Below are experts of layer 3 (counted from 0) of a mixture-of-experts language model. Rows are named router (the router's row for the expert), gate (a neuron's input weights, with its number), up (a neuron's input weights, with its number) and show model dimensions 0-159. Each number is 128 + 24 x the weight over its row's rms, rounded and kept within 0 to 255.
After each expert's rows: "gets" lists some tokens that make up at least twice as much of what it gets as of all text; "comes after" lists some tokens at least twice as common just before its tokens as in all text. This comes from a sample of Wikipedia text that the model never trained on. Tokens count by the router's weight.

# expert 10
router [128 116  97 128 109  99 144 137 121 147 112 155 155 110 114 163 158 132 119 141 134 111 170 123 127 134 114 132 153 155 127 108  92  94 148 139 128 154 125 130 151 148 148 177 172 120 120 110 168 111 145 160 144 146 156  95 139 104 131 113 138 132 144 126  88  84 119 107 121 143 123 122 139 155 140 125 136 172 114 127 150 140 109 135  86 135 152 159 162 156 159 116  40 127 134 157  98 152 126 164 130 106 106  90 146 117 131 110  85 113  95 123 148 136 159 137 123 168 100  92 160 136 115 137 108 102 119 148 117 135 106 136 139 189 119 116  96 152 110 162 133 135 127  87 176 125 125 122 123 149  96 102 163 118 179 166  97 148 119  86]
gate11 [133 148 115 167 140 102 160 142 126 123 116 160 140 103 126  92 151  98 134 132 139 121 143 140 125 108 172 115 109 156 123 162 139 131 134 175 124 105 126 154 155 124 149 155 143 123 156 120 149 130 140 155 161 120 143 120 114 169  84 131 170 112 131 134 134 127 130 104 126  94 128 118 124 160 156 110 168 133 138 146 120 107 103 122  87 139 118 108 137 103 121 117 125  90  65 105 109 125  97 108 125 140 112  87  99 144 134 111 138  99 126 129 111 132 179  70 142 146 112 163 185  94 145 164 139 113 124 169 163 167 114 167 149 149 128 105 169 115 153 133 115 151 156  84 108 120 139  93 153 150 110 114 123 212 153 143 127 145 143 134]
up11 [117 149 168 125 114 108 132 132 114 156 114  86 105 150 181 106 122 119 138 114 132 116  95 132 141 123 125 157 148 101 122 156 112 148 127 143 104  95 109 130 157 185 142 104 179 110 130 159 128 135 162 114 172 124 119  96 113 105 114 133 107  95 128  99 122 132 103 147 160 141 140 160 135 113 190 161 108 139 126 119 161 198 136 133 117 159 106  96  83 173 122 122 155 122  97 151 117 121 156 126 140 104 102 120 149 113 150 166 144 129 148 111 136 163 161 133  93 126 144 114  83 135 149 127 122 130 103  93 160 129 125  98  95 122 135 171 124 159 137 153  61 127 121 155 113 130 119 139 105 121 114 102 127 126  83  82 136 110 149 147]
gate12 [138 154 141 111 105 163 131 112 151 142 125 140 151 120 145 145 151 140  95 122 131 105 158 141 149 139 158 114 140 166 139 148 107 103 151 123  91 145 135 156 138 145 148 155 174 104 145 115 160 112 109 116 137 132 136 129 149 145 152 150 127  95 148 146 126 145 115  64  62 114 115 121 129  84 134 105 155 192 127 152 138 133 108 138 101 121 112 153 137 140 107 109  67 150 146 122 116 107 116  94 132 140 104 119 145 164 118 130 120 131 124 102 125  77 107 121 110 143 141 167 127 103 120 157 127 124  87 139 145 112 125 140 129 153 119 160  61 110 140 161 137 193 161  92 140 107 105 115 139 115 138  95 148 135 169 180 165 107 170 126]
up12 [113 155 143  52 108 128 136  78 155 118 117 117 165 136 104 109  78 132 142 139 132 143 105 149 142 167 142  85 181 127 140 150 132 154 119 101 148 149 110 122 135 170 102 107  97 111  98 128 167 155 119  95 144 120 102  94 178  89 119 126 114 129 140 119 176 100 191 169 171 110 137 123 177 160  90 160 162 106 136 146 108 135 137 147 118 135 130  92 131 139 123 134 125 114 148 120 152 128 131 142 123 152 119 119 103 108 116 145 103 113  95  91 159 121 107 155 120 145 109 165 140 141 116 109 109 147 111  83 111 113 142  84 187 102 135 140 144 148 142 131 131 114 127 145 133  97 132 152  98 132 110 135 133 159 139 123 134 108 137 141]
gate13 [160 120 104 149 147 122 137 149  98 159  97 153 151 114 115 179 159 119 121 138 144  75 125 131 126 153 139 138 155 132 143 140 125 117 125 132 111 102 155 118 178 131 104 123  89 166 117 164 148 110 143  90 122 109 109  87 151 139 116 138 156  95 150 109 100 123 120 132 107  76 131 107 113 107 154 164 136 119 131 105  94 141 118 134 130 104 102 139 139 144 138 160  56  79 154 100 148 124 131  90  55 124 120 101 163 160 160 117  80 108 100 154 154 110 125 103  97 138 171 122 114 118 166 140 129 136 136 116 104 108 117 118 112 150 114 154 150 133 100 126 116 146  99 158 150 180 115  94 111 129 113 142 129 148 126 122 171 121 150 138]
up13 [140 136  79 107 125  94 117  83 154 139 127 149 115  97  80 140 143 140  99 119 172 109 139 159  90 117  95 183  66 132 101 118 157 110 126 153 108 116 169 152 119 116  90 122 112 137 142 129 136 166 124  85 136 117 110 103 162 129 131 115 110  91 114 139 105 127 111  76 116 145 152 106 128 131 122 116 127 106 152 131  93 145 130 110  96 126  71 163 118 127 115  73 106 131 135 128 148 138 124 129  91 169  97 117 110 116 153 126  91 116 121 105 159 130  86  99 109 145 171 105  90  96 169 129 129 120 121 130 129 135 136 136 126 153 162 136 130 134 104 122 117 101 137 142  97 155 114 122 111 105 154 135  80 150 100 100 150 147 167 165]
gets: ".", ".\n\n", "1", "0", "2", "3"
comes after: " ", "–", ".", "0", "1", "2"

# expert 15
router [127 123 156 136 117  87 105 137  97 177 132 156 138 122 147 156 135 110 134 126 118 137 137 106 156 117 130 165 119 126 124 186  91 104 153 115 139 145 106 114 136 122 150 119  90 134 127 138 139 138 140 102  94 164 166 113 127 141 127 114 136  91 114 161 154 118 187 131 137 115 149 143 151 139 111 148 144 129  91 131 169 100 106 154 129  83 152 119 138 145 138  57 107 101 155 139 133 112  67 127 134  88 123 110 125 144 139 145 174 170 148 120 106 125 142  96  96 132 111  78 138 105 150 147 124 139  50 136 146 136 121 147 141 162 184 167 139 145 130 141 132 134 111 126  95 111  97 148 119 102 125  80 109 117 141 155 111 100 131 125]
gate6 [116 113 120  63 122  90 170 120 167 193 161 116  97 161 164 103 144 162 115 111 123 132 138 135 172  85 145 112 133 115 120 118 151  63  84 117 123 125 138  75 141 158 144 136 181 113  79 125 169 163 153 101 118 133 148 109 117 129 151 109 137 142 122 110 124 129  76 100 195 156 115  96 134 115 110 148 143 150 128  72 148 125  80 136 140 106 117 130 130 123 151  88 143 149 127 141 106 119 116 109 134 122 141 155 149 139 169 121 122 132 129 131 120 115 141 118 112 150 135 107  88 109 156 122 127 144 120  95 130  93 116  89 130 136 123 158 140 109 114 142 125 145 132 114 107 137 140 156 113 106 140 111 112 149 139 103 113  94 150 148]
up6 [152 126 109 141 143 124 177 134 143 125  77 134  85  83 174 141 125 126 110 156 132 113 101 125  87 116 139 127 130 121 114 101 109 114 189 160 138 125 101 180 141 128 118 117 139 139 121 110 138  88 144 126 132 147 127  96 168 131 151 125 110 130 163 142 146 137 144 116 147 103 116 184 119 110 128 162 136 104 125 135  76 117 119 134 108 125 134 120 116 136 135 168 134 132 178 101 119 119 145 105 128 118 150 111  94 137 126 159 141 130 105 168 140  70 104 102 127 108 112 133 145  89 125 146 118 146 135 124 134 131 155 128 100 146 150 159 194 158 128 106 156 160 117  70 123 160 111  75 129 136  92 130  87 123 193 150 135 138 154 124]
gate7 [157 141 118  93 150 130  94  95 152 136 139 128 141  92 139  85 117 137 151 137  61 147  88 151 126 141 117 168 122 109 139 149 156  82 187  90 121 130 117 108 103 160 151 120 151 141 126 191 164 112  99 143 135 105 144 114 124 153  92 127 111 139 137 163 125 133 166 120 146 150  96 136 154 137 108 134 105 102  90 143 117 133 122 179 110 145 113 120 109 173 153 134 121 140 110 165 107 121 116 147 130 125  94 114 143  85 127 139 172 132 104  96 148  81 118 111 131 176 148 122 154  98 138 112 104 165 132 116 113 107 109 127  85 119 151 113 100 117 148 122 151 147 110  98 112 109 146 112 131 132 152 137 128 155  98 141 123 167 152  74]
up7 [107 162 143 142 150 152 147 164 127 148 105 157 156 166 132 112 103 110  96 178 153 104 143  81 139 178 159 146 139 132 158 136 123  98 101 122 122 133 117 135 129 118 139 154 138 120 144 164 128 125 111  83 148 107  99 139  58 154 120 131 137 146 103 156 133 145 107  93 157 108  83 130 136 154 165 111 100 148 159 142 115 131 147 140 111 141 145  85 163 128 115 119 123 144  69 158 113 112 129 116 168 123 119 122 120  97 155 125 138 125 136 150 148 119 123 107 171 111 100 129 137 116  97 140 138 104 123  87 166 165 107 167 128 138 127  97  99 154 153 173 128 116 159 110 114 118 173 119 137 168 136 158 114 116 126 129 124 113  63 103]
gate8 [107 170 146 152 150  66 132 158 142 160 146 155 122 153 106  95  95 129 135  94 143 107 202 152 108 151 118 187 110 171 130 138 140 128 121 122 130 139  80 138 116 114  98 108 108 145 158 115 113 161 121 145 156 118 131 147  89 149 106 159 141 104 150 156 131 102 131 151 168 133 137  89 128 105 139 148 176 119 104 160 131 139 136 149  86  97 123 159 106  99 148 119 149 150  99 133 177 125 146 134 122 155 137 141 123 131 119 115 117 169 110 116 134 147 104  92 102 153 148 119 133 136 113 106 112 129  88 137  86 122 112 136 145 121 130 115 168 133 159 107 167 134 130 123  83 102  89 139 118 137  99 122 111 118 140 120  79 159 108  91]
up8 [137 164 156 108 163 140  97  93 132 148 109 113  55 123 133 117 151 116  95 147 122 139 134 107 163 130  87 156 160 153  99  87 155 125 129 128 135 113 162 122 136 106 115 155 142 102 140 147 127 125 140 136 123 156 112 113 128 111  93 107 144 132 141 149 184 144 100 126 175 138 162 136 152 103 150 131 136 106  98 151 131 117 101 161 132 167 149 149 140 120 120 128 121 135 135 101 102 124 122 139 106 140 115 158  98 100 132 171 107 164 142 179 119 121 153 129 158 108 149  78 139 121 101 141 122 146 124 118 131 114 138 168  94 105 147 143 126 117  49 155 113 141 132 143 112 200 166 101 109 147 144 117 166 142 108 123  97 129 163 102]
gets: "-", "|", "\n", " |\n", " |", ")\n"
comes after: "\n", " |\n", ")\n", "|", "-", ".\n"

# expert 4
router [105 139 104 169 164 123 104 192 172 118 124  96 116 158 102  90 165  92 111 115 134 152 150 129 158 129 154 149 116 142  91 156 106 158 139 168 111 167 168 102 155  98 134 127 137 123 137 125 170 123 112 112 142 113 103 131 125 114 102 129 118 117 129 148 140 138 134 114 136 151 122 109 136 144 138 124 132 147  98 113 156 153 159 141  99 149 143 125 110 133  87 120 125  94 188  81  95 117  89 149 115  97 152 103 168 131 115 163 128 131 132 123 162 116 136 145 102 122 144 140 138  98 139 150 137 108 111 148 125 111  67  96 141 146 143 120 135 114 102 176 148 139 142 150 150 158 104 183 112 131 140 167 135 131 187 141 100 102 124 168]
gate15 [100  99 106 135 119 153  94 162 118 133 118  95 115 127  91 120 127 124 142 169 105 141 125 151 124 128  91 146 129 116 118 145 149 115 122 101 167 166 107 111 121  67 134 143 175 146  95 141 175  97 128 154 152 115 116 168 111 145 163 128 127 124  96 143 126 103 129 119 103 101 132 133 116 124 144  79 105 142 116 109 148 104  95 116 124 148 187 126 121 156 115 131 126 123 123  79 160 157 136  93 146 128 164 150 131 120 132 129 119 116 122 113 111 160 134 115 119 116 179 137 100 156 153 153 139  81  91 115 103 112 145  96 161 144  88 141 104 149 110 117 100  89 120  92 132 153  62 139 140 154 147 157 129 125 110 135 194 125 124  89]
up15 [116 102  99 125 151 144 117  79 118 121 112 119 125 129 139 140 129 119 103  99 119 126 117 118 138 146 125 124 117 111 154 143 119 135 102 106 125 145 159 107 117 115 125 174 168  98 127 136 116 119 140 106 124 114 121 171 100 166 148 127 119 130 116  84 140 170  88 125  98  87 155 118 103 179 120  90 133 110 111  64 180 129 131 141 140 105 168 207 118 163 193 141 123 121 131 119 130 132 115 142 119 100 128 148 131 172 130  99 130 144 149 123 145 159 144  89 161  65 126 109 125 177 149 119 126 134 119 119 133 131 158 152 166  99 126 127 171 116 117 125 112  82 116 110 133 144 115 100 137 111 141  77 125 137 138 102 151 128 151  87]
gate16 [137  94 121 168 156 104 185 148 128 142 115  67 125 115  84  71 146 113 115 126 148  91 145 154 134 186 101 152 114 180 108 119 131 108 120 125 120  99 131 159 122 107 140 148 132 143 117 143 100 113 136 124 167 148 116 148  92  97 164 108 105 127 130 111 155 111 112 157 137 124 126 103 119 169 132  92 133 122 138 171 127 104  99 125  92 111 117 141 104 107  90 113  91 145 167  92 185 108 102 117 132 134 161 153  98 104 150 107 164 116 168 123 144 126 112 146 108 134 149 130 140 114  97  85 142  96 117 155 138 145 135 151 134 166 108 127 173 114 158 137 126 145 132 135 137 128 114 161 125 136 132 133 144  73 111 141 161  99 139 119]
up16 [148 146 116 142 130 171  92 162 122 159 143 136 108 111 147 175 169  99 133  85 106 148 134  91 119 107 149 147 110 132 130 134  90  82 142 113 134 128 173 124 154 141 104 134 134 152 149 125 140  88 147 158 131 120  77 118 108 173 146 180 154 105 146 156 120 124 112 127 158 132 152 132 114 110  95 126 110 107 109  91 165  87 110 165  90 101 125 140 146 121 155 136 147 114  95 170 119 110 108  92 112 119 143 169 119 126 144 158 132 110 109 107 151 156 150 105 131 114 120 112 137 122 125 118 126  82 157  93 157 116 109 110  89 113 120 149 141  95 130 118 128  94 174 135 176 148 107  81 103 152 121 118 114 133 153 155  94 169 106 116]
gate17 [162  83 136 130 144 137  72 176 127 114 130 122 122 172  98 120 120  80 143 123  77 106  90 111 154 111 138 157  97 131 122 147  95 114 111 159 187 139 108 156 132  97 121 152 136 167 111 127 132 118 155 112 108 171 136 104 167  86 136 155 142  93 104 145 115 132 173 132 108 126 111 127 145 105 136  79 105 130 122 119 121 148 128 144 109 132 155 122 117 191 106 142 121 140 117 149 146 109 133  98 144 124 135 140 146 149 128 116  81 127 109 132  96 132 124 136 163 103 151 128 107 108 147 136 154  80 178 126 165 107 113  93 143 137 125  89 135 142 139 143 124 150 114 168 121 134 112 117 121 141 162 146 130 157 184 115 165 157 135 168]
up17 [105 149 140 150 170 105 135 106 138 111 110 191 110 120 106  83 124 128 136 112 149 141 134 117 110 128  82 147 120 156 129  87  98 104 110 136  89  78 157 134 154 132  96 130 122 100 125 138 129 111 118 131 105 161 125 161  81 125 165 166 111 122 182 172 105 135 106 156 105 172 160 121 104 117 116 123 118 127 154  99 126  97 109 117 129  93 124 105 109 145 125 103 110 130 119 119 140 152 168 133 130 121 156 131  54 149 152 114 151 137 113 188 106 146 124 156 131 106 136 136 157 120 193 105 150 122 136 144 112 130 148 158 134 137 150 134 184 116 117 153 133 124 110 135 122  75 118  85 103 113 126 116 146 141 120 128 117 137  88 134]
gets: " was", " is", " that", " he", " were", " it"
comes after: ",", " was", " to", " and", " he", "."

# expert 5
router [110 160  62 137 148 103  65 160 126  92 122 158 173 129  90  74 133 137 128 129 127 143 143 167 133 124 114 131 135 117 153 124 113 101 176 122 170  96 118 155 161 150 127 154 167 134 110 106 129  87 142  71 106 118 132  73 125 124 160  97 142 110 126 121 192 123 127  96 115 138 105 125 149 116 121 138 128 107 127 101 133 126 135 123 119 152 142 130 112 128 138 111 102 113  97  96  92 145 133 118 128 104  86 124 129  83 140 121 134 157 119 132 100 129 130 125 127 132 124 115 120 112 130 166 114 132 147 159 125 112 107 117 125 119 116 142 120 105 115 129 115 133 132 139  89 178  95 162 144 175  61  88 130  72 122 133  93 129 118 115]
gate10 [189 160 108 167 116 155 120 187 147 143 167 159 111  97 109 118 127 158  96 136  94  94 131 162 174 136 122  96 139 146 104 103 160 138 156 112 164 103 139 111 136 117 130 126 122 141  93 127  73 149 131 142 113 118 153  98 121 105 129 187 150 123  75 129 107 142 145 108 178 150 141 113 151 124 159  81 130 158 111 122 155 143 137 103 102 196 133 161 126 112 113 130 140 125  98 104 117 125 147 128 118 111 117 161  91 158 112 141 144  83 127 132 130  92  96 137 120 108 173 141 124 123 135 130 102 136 104 153 108 153 115 146 162 147 143 101 109 129 146 159 133 134 152 142 136 114 123 133 158  92 118 139 129 111 127  93  88 113 130 145]
up10 [120 132 131  80 121  99 176 108 164 146 145 151 149 155 110 133 141 131 172 134 116 184  98 161 180 127 158 136  86 127 182 152 105 146 117 134 132 116 146  89 179 128 129 124 122 167 125 112  70 128 139 107 122 137 106 139 115  88 145 145 147 136 107  88 156 159  72  99 149 112 135 140 147  95 111  91 147 114 111 149 113 170 161 121 110 154 147 139 142 147 144 137 133 111 153 109 130 156 120 101 130 159 129 135 139 120 120 127 105 154 187 141 177 100 166 165 115  94 119  74 147 126 111 112 112 105 132 119 129 134 125 127 117  90 113 128 107 117 139 127 116 123 160 161 102 132 119 171 107 105 134 153 141 148 125 149 154 148 149 129]
gate11 [120  35 151 129 140  64 137 140 134  96  93 187 108  88 128 137 156 126 105 111 122 149 118 128 105 111 140 119 155 143 134 103 139 130 146 122 107 110 124 150 158 128 111  97 158 118 131 111 143 165 118 103 119 120 159 156 119 125 189 153 164 122 126 141 147 176 130 122 136 105 153 133 121 142 127 134 125 114 166 159 131  96 153 134 139 123  76 165 137 122  60 118 144 108 127 123 140 145 137 179  89 107 145 111 143 158 123 136 117 154 109 131 112 113 127 107 146 113 111 154 191 124 144 127 103  96 150 136 182 106  91 109 147 125  89 140 117 142 145 149 126 136  97 127 112 137 165 121 147 125 104 133 104 131 145 122  94 134 111 157]
up11 [123 157 136 109 103 167 135 148 127 171 146  71 128 162 130  93  92 142 138 131 153 129 141 153 117 108 122 147 140  98 116 159 100 123 100 144 127 107 155 124 117 127 136 177 122 151 103  70 156 115  86 102 123  91  91 109 119 103 132 104 144 108 132  86  89 142 112 151 173 141 132 130 147  93 160 123 112 179 114 140 155 144 140 159 148 117  90 118  96 121 143 119 128 198 122  98 130 121 143 125 118 150 150 142 114 112 111  52 125 119 119 141 141 128 143  87 171 146 141 191 102 107 138 117  83 130  97 132 117 100 137 100 122 114 130 118 145 106 123 133 116 101 147 131 154 151 142 110  99 106 139  96 128 107 123 157 135  98 146 130]
gate12 [162 108 126  97 154 136  91 145 156 144 110 123  99 118  73 124 124 168 153 128 119 131 118 146 121 163  79 117 105 124 122 141 123 143 127 118 141  46  93 106 137 157 129 121 141 141 129 144 107 111 186 109 147 146  90  97  97  74 127 148 153 146 143 122 139 176 153 127 136 158 130 152 125 149  89 121 119 136 118 103  89 115 127 141 115 135 157 112 120 135 146  74 142 131 151 102 143 126 118 136 152  98 147 108  65 142 155 166 133 113 126 128 152 126 128 108 145 127 110 131 147 142 104 116 151 121 144 159 150 148 101 133 174 140 146 129  75 119  81 158 129  96 174 129 143 157 128 144 141 160 127 121 164 136 118 157 134 120 111  72]
up12 [170 129 145 143 151 185 138 124 164 175  87 139 115 143 113 171 145 132 119 140  95 131 126 110 105 153 146 103 144 136  88  95 153 108 109 127 113  68 107 132 156 171 131 149 150 109 136 138 152  76 126  65 105 199  90  56 141 161 142 131 130 159 144 127 106 139 165 133 122 145 130 165 110 122  98 153 143 131  86 146  68 104 130 145 105 122 138 136 154 128 152 111 113  80 135  96 128 129 134 110 119 158 136 135 105 134 168 150 143 129 142 134 124 145 113 129 147 129  90 123 132 141 145 126 106 134 127 134 132 141 148 119 177 125 142 108 113 121 101 126 109 128 142 146 153 153 131 129 112 151 172 134 126 119 126 120  91 122 100 161]
gets: " |", " ", ";", "0", "8", "2"
comes after: " ", " |", "0", ".", ")", "1"

# expert 13
router [121 115 108 135 152 121 128 175 113 142 133 118 114 118 121  83 118  96  96 158 146 110 150 128 161 168 103 149 135 122 110 147 114 133 140 145 143 143 174  89  91 104 152 191 104 138 149 122 100 117 123  61 111 137 128 118 170 146 149 135 204 132 118 118 134  97 180 110 122 121 149 121 151 131 133 148 158 157 130 141 152  97 168  87 133 138 148 140 124 142 156 129 135 139  96 125 133 113  96  93 130  96 157 104  98  97 152 149 144 161 152 127 118 124 160 140 104 143 116 115 178 129 141 174 110 105 128 148 123 145  93 131 140 128 128 199 111 127 116 157 136 124 119  92 141 124 154 134 145  86 138 148 143 135 121 144 134  94 140  87]
gate19 [157 157 117 137 157 112 123 120 139 111 144 138 111 104 148 145  90 150 115 161 123 142 118 153 125 136 129 124 177 133 126 125 120  89 133 143 132 119 185 135 123 140 137 131  85 156 104 146 121 111 120 109 147 132 113 104 142 161 109 155 173 122 123  94 102 105 141 131 146 127 126 113 104 159 120  88 147 175 119 116 177 104 123  95 140 127 121 114 145  89 114  86 116 149 120 135 130 115 149 152 174 131 152 114 136 105 107 136 147 142 127 154 105 115 165 151 102 104  85 117 181 115  85 144 133  98 120  85 141 103 133 153 132 119 167 170 159 172  96 141 182 135 144 104 132 160 155 117 162 134 102  95 113  68 126  67  95 114 128 117]
up19 [136  63 153 110 117 237 141  97  88 114 102 171 172 132 170 155 153 121  94 141  63 117 116 123 142 147 113 132 153 120 112 105 154 113 132 142 142 150 158 128 120 120 133 141 119 150 116 138 189 115 115 155 146 125 136 145 124  96 156 143 134 147 165  73 115 144 170 141 105 130 147 125 115 143  76 115 137  92 107 141 136 104 128 172 133 150 151  92 127 142 146 148 136 127 126 132 100 152 116 149 128 106 123 106 106 143 139 134 143 119 119 111 124 150 109 163 137 161 158 109 119  98 109 121 122 128  79 103 128  96 160 122 145  99 123 141 165 116 115 133 128 104 148 149 112 105 142 120 132 113 121 166 156 125 145 127 116 119  84 124]
gate20 [120 127 166 145 136 104 144 136 147 144 110  99 132 132 125 150 136 135 114  85 120 120 126 128 138 164  99 138 127 161 119 144 102  77 184 151  82 126 130 104 102 105 109 161  84 116 117 130 129  87 124 122 147 154 153 144 167 112 106  93 176 133 124  74 152 131 139 145  83 110  87 132 140 100 127 141 155 153 161 191 133  98 129 135 105 157 159  86 146 171  91 124 131 150 136  99 136 162 122 132 144 155 128 101 141 131 107 125 181 112  98 159 121 131 125 132 143 131 105  97 163 135 154 164 102 139 103 159 104 158 154 174 161 114 102 127 128 129  94  95 133 157 132 130 119  78 142 110 110 100 118 125 110 127 142 117 103 148 130 108]
up20 [ 74 144 148 109 100 154 116 103 142 110 114 121 114 146 105 127 106 174 107 144 173 151 124  81 131 128  93 161 141 120 131  96 155 121 126 117  87 132 128 139  75 119 130 153  85 128 114 190  89  75  96 128 148 111 105 116 148  71 160 133 160 130 146 113 145 113  84 146 129 140 114  90  77 140 111 151 132 135 127 159 111  93 133 127 144 176 147 134 144 112 160 102 119 141 134 129 136 124 172 109 146 138 138 109 121 139  81  75 153  91 116 129 125 150 118 131 146 109 174  91 143 125 139 102 136 172 121 133 119 121 117 111 128 145  93 141  96 118 142  86 141 180 133 156 127 100 128 132 123 127 106 142 123 154 154 117 154 125 131 113]
gate21 [145 122 128 142 119 181  56 122 126 118  90 119 148 109 154 128 121 120 101 131 163 140 127  91 148 171 149 161 108 100 126  97 122 129 136 145 138 160 108 133 131 133 122 147 128 133 138 149 110  83 153  89  86 100 138 103 151 144 135 138 162 124 152 159 134 144 121 134 138 136 134 103 111 116 196 120 124 160 124 128 120 113 145 136  81 125 131 131 126 167  80 129 144 114 119 126 137 113 123 120 125 144 141 105 114 115 140 132 104 121 188 183  73 146 130 159 153 130 170 102 139 100 111 130 159 148 114 125  83 154  65 160 141 158 156 146 144 130 112 122 159 142 120 106 152  79  92 137 131 172 128 156 153 169 133 145 151 141 123 132]
up21 [ 88  59 119 132 135  88 127 112 141 116 154 151 118 105 123 118 111 105 126 152 106 176 165 138 139 140 116 120 105 152 120 145 101 132 170 101 116 108 107 155 103 100 112 122 140 135 141 147 117 174 125 178 105 131 100 131  74 114 142 110 125 184 118 173 135 131 142 138 126 118 131 122 150 144  99 107 156 133 139 136  72  97 138  90  91 123 134 145 148 119 131 153  99 124 192 157 164 137  99 158 159 101 131 195 111 144 152 100 165 116 143 133 156 121  94 133 124 146  77 113 122 171  77 116 110 139 150 126 100 127 103 127 122 138 129 137 113 128 140 166 117 155 143 124 107 142 157 126 124 156 112 136 145  93 118 151 154 129 119 120]
gets: " the", " a", " The", "'s", "The", " his"
comes after: " the", " of", " a", " and", " in", " for"